{
  "hidden_size": 224,
  "d_expert": 64,
  "balance_loss": 0.000414,
  "vocab_size": 2525,
  "batch_tokens": [32768, 65536, 131072]
}
Below are experts of layer 7 (counted from 0) of a mixture-of-experts language model. Rows are named router (the router's row for the expert), up (a neuron's input weights, with its number) and show model dimensions 0-223. Each number is 50 + 12 x the weight over its row's rms, rounded and kept within 0 to 99.
Before each expert's rows: "mostly gets" lists some tokens that are sent to it at least half of the time. This comes from a sample of Wikipedia text that the model never trained on.

# expert 102
mostly gets: " Alex", " Carol", " Charles", " James", " Michael", " Mark"
router:60 58 55 38 26 64 53 62 37 39 46 60 42 44 64 46 42 45 56 59 73 45 62 59 43 56 36 48 54 54 35 39 43 62 43 49 61 59 67 49 35 56 53 46 64 36 37 50 44 48 55 61 23 30 69 69 49 49 71 79 49 43 58 51 38 39 55 62 43 62 63 39 45 28 42 31 64 51 48 50 36 54 49 47 65 65 80 33 45 46 61 58 56 31 52 33 44 50 42 53 58 63 50 66 66 41 26 43 53 64 66 29 48 72 59 49 58 62 51 44 46 62 37 71 60 37 56 74 36 34 64 60 44 48 63 43 34 52 45 66 53 50 81 63 54 30 54 66 49 32 52 38 62 39 33 26 59 50 28 51 41 56 46 46 48 39 43 43 61 58 45 36 37 63 51 49 63 36 34 29 55 18 36 32 33 56 43 29 44 42 33 40 59 40 47 59 71 42 48 51 39 32 48 56 38 52 50 52 27 47 57 62 51 57 35 43 59 39 54 46 52 68 66 47
up0:54 51 45 57 53 68 63 55 58 61 53 71 58 49 20 61 43 44 71 52 54 57 43 39 56 25 43 66 72 63 52 59 32 60 37 65 76 55 74 33 23 76 48 63 59 59 44 58 46 65 59 55 45 59 66 48 63 59 62 41 39 42 30 25 50 41 55 43 56 86 56 53 73 50 56 43 41 43 59 57 48 50 50 67 12 52 51 69 56 62 12 37 76 52 46 47 48 45 55 39 28 69 54 37 41 55 44 51 37 45 72 42 60 55 45 49 52 38 47 44 49 47 44 62 58 55 58 50 44 59 59 49 59 37 54 52 53 51 42 64 55 49 58 35 63 45 22 53 55 36 54 44 56 47 46 70 31 59 40 25 62 73 49 41 37 44 19 57 51 61 36 35 52 43 63 52 48 54 43 43 56 45 56 64 48 63 30 39 50 44 46 42 65 57 40 42 51 62 64 47 42 42 54 58 46 44 33 38 33 55 47 42 61 63 39 42 53 58 57 32 52 36 43 42

# expert 74
mostly gets: "t", "tt", " Pat", "kn", " ext"
router:38 54 58 32 40 53 42 55 35 58 44 62 63 31 61 32 46 51 63 39 47 38 60 44 53 42 72 34 68 53 48 49 72 47 50 47 54 51 56 40 53 38 43 50 38 50 47 38 66 59 56 65 56 43 61 65 78 53 42 66 54 45 44 56 60 31 47 49 26 61 56 52 44 51 54 49 58 45 54 53 28 41 53 70 71 47 47 26 66 46 53 44 62 38 31 55 69 40 63 34 35 55 46 47 62 39 60 60 46 52 86 54 58 59 33 41 35 66 42 54 34 56 61 54 47 66 65 52 46 59 43 62 59 27 50 75 48 39 53 54 56 62 34 63 45 56 26 73 49 51 43 20 61 55 67 46 62 50 42 57 46 38 40 35 45 37 42 45 58 49 51 58 64 61 72 50 43 48 39 64 49 55 38 46 62 49 68 78 25 37 35 34 52 60 62 49 48 32 53 42 54 36 68 44 60 41 58 44 55 50 68 71 27 40 41 46 45 55 35 30 30 78 27 63
up0:75 42 22 41 39 35 62 73 28 43 33 57 47 55 55 38 37 23 46 33 57 44 45 37 51 52 56 70 55 51 54 27 58 47 29 56 59 54 52 54 26 63 46 52 59 55 42 43 56 64 70 32 45 44 67 77 51 77 68 54 50 67 53 31 40 30 31 47 38 51 47 52 34 44 54 63 51 71 47 42 38 51 46 52 43 69 51 40 57 28 53 44 54 42 44 64 53 36 65 43 62 50 46 42 44 47 59 69 59 44 65 54 33 65 36 54 48 55 34 52 16 35 68 41 48 46 50 59 51 56 56 44 50 21 25 48 54 51 52 72 40 54 61 46 62 50 53 47 47 55 32 34 55 62 67 48 56 60 38 56 48 48 56 59 56 49 21 40 40 35 73 48 45 48 76 22 27 44 47 34 44 50 59 52 53 43 44 32 69 45 42 44 47 56 45 70 49 43 48 40 48 50 34 40 32 50 50 53 61 40 55 59 55 44 36 74 56 51 35 43 44 77 45 51

# expert 26
mostly gets: " William", " James", " John", "ford", " Smith", " Scott"
router:34 64 54 47 49 39 60 41 46 34 37 48 62 48 59 61 45 39 34 57 59 65 74 43 71 36 23 52 59 67 34 60 32 54 59 52 37 63 61 36 46 48 45 51 42 30 55 42 40 44 54 55 59 52 39 67 60 72 53 48 64 35 43 61 39 66 37 73 36 42 55 59 56 48 60 31 44 60 41 49 41 55 48 48 45 41 38 30 51 62 78 34 60 41 45 48 47 40 68 64 70 48 50 70 60 44 38 53 57 40 34 42 45 72 49 54 49 51 44 39 42 24 54 40 55 39 53 44 61 24 64 27 41 37 59 36 43 68 46 42 32 35 49 51 49 53 57 60 50 58 46 53 53 44 32 58 41 44 67 51 56 48 57 53 41 47 33 53 67 29 67 46 42 51 43 34 72 58 44 26 55 40 58 36 47 67 34 59 61 42 55 27 37 67 26 66 68 55 52 68 43 61 37 69 42 50 79 32 47 37 39 69 25 53 56 51 64 45 54 50 41 64 68 32
up0:63 41 31 42 28 33 43 48 46 58 59 46 65 50 27 35 54 39 49 52 57 68 47 21 48 46 71 71 50 47 29 71 63 65 66 74 45 44 42 39 23 55 50 78 51 57 53 70 51 54 61 49 52 38 43 48 27 53 51 55 55 25 45 65 45 65 55 69 27 59 57 66 57 43 61 21 61 55 56 51 42 60 62 48 68 30 41 40 58 60 55 66 51 53 51 50 37 46 44 26 51 50 51 29 45 60 51 39 45 32 48 70 61 62 45 44 71 41 53 47 60 50 48 48 62 53 47 49 68 58 58 53 51 46 57 62 57 46 66 35 44 42 36 44 54 48 62 44 51 38 53 68 49 44 42 36 69 44 66 60 56 34 70 57 49 56 41 45 58 26 60 42 54 37 49 63 71 38 54 58 46 45 41 40 37 61 39 71 23 50 53 57 61 47 43 61 48 72 42 33 48 32 49 68 57 49 47 34 37 46 38 52 75 14 58 65 55 43 31 37 42 56 54 54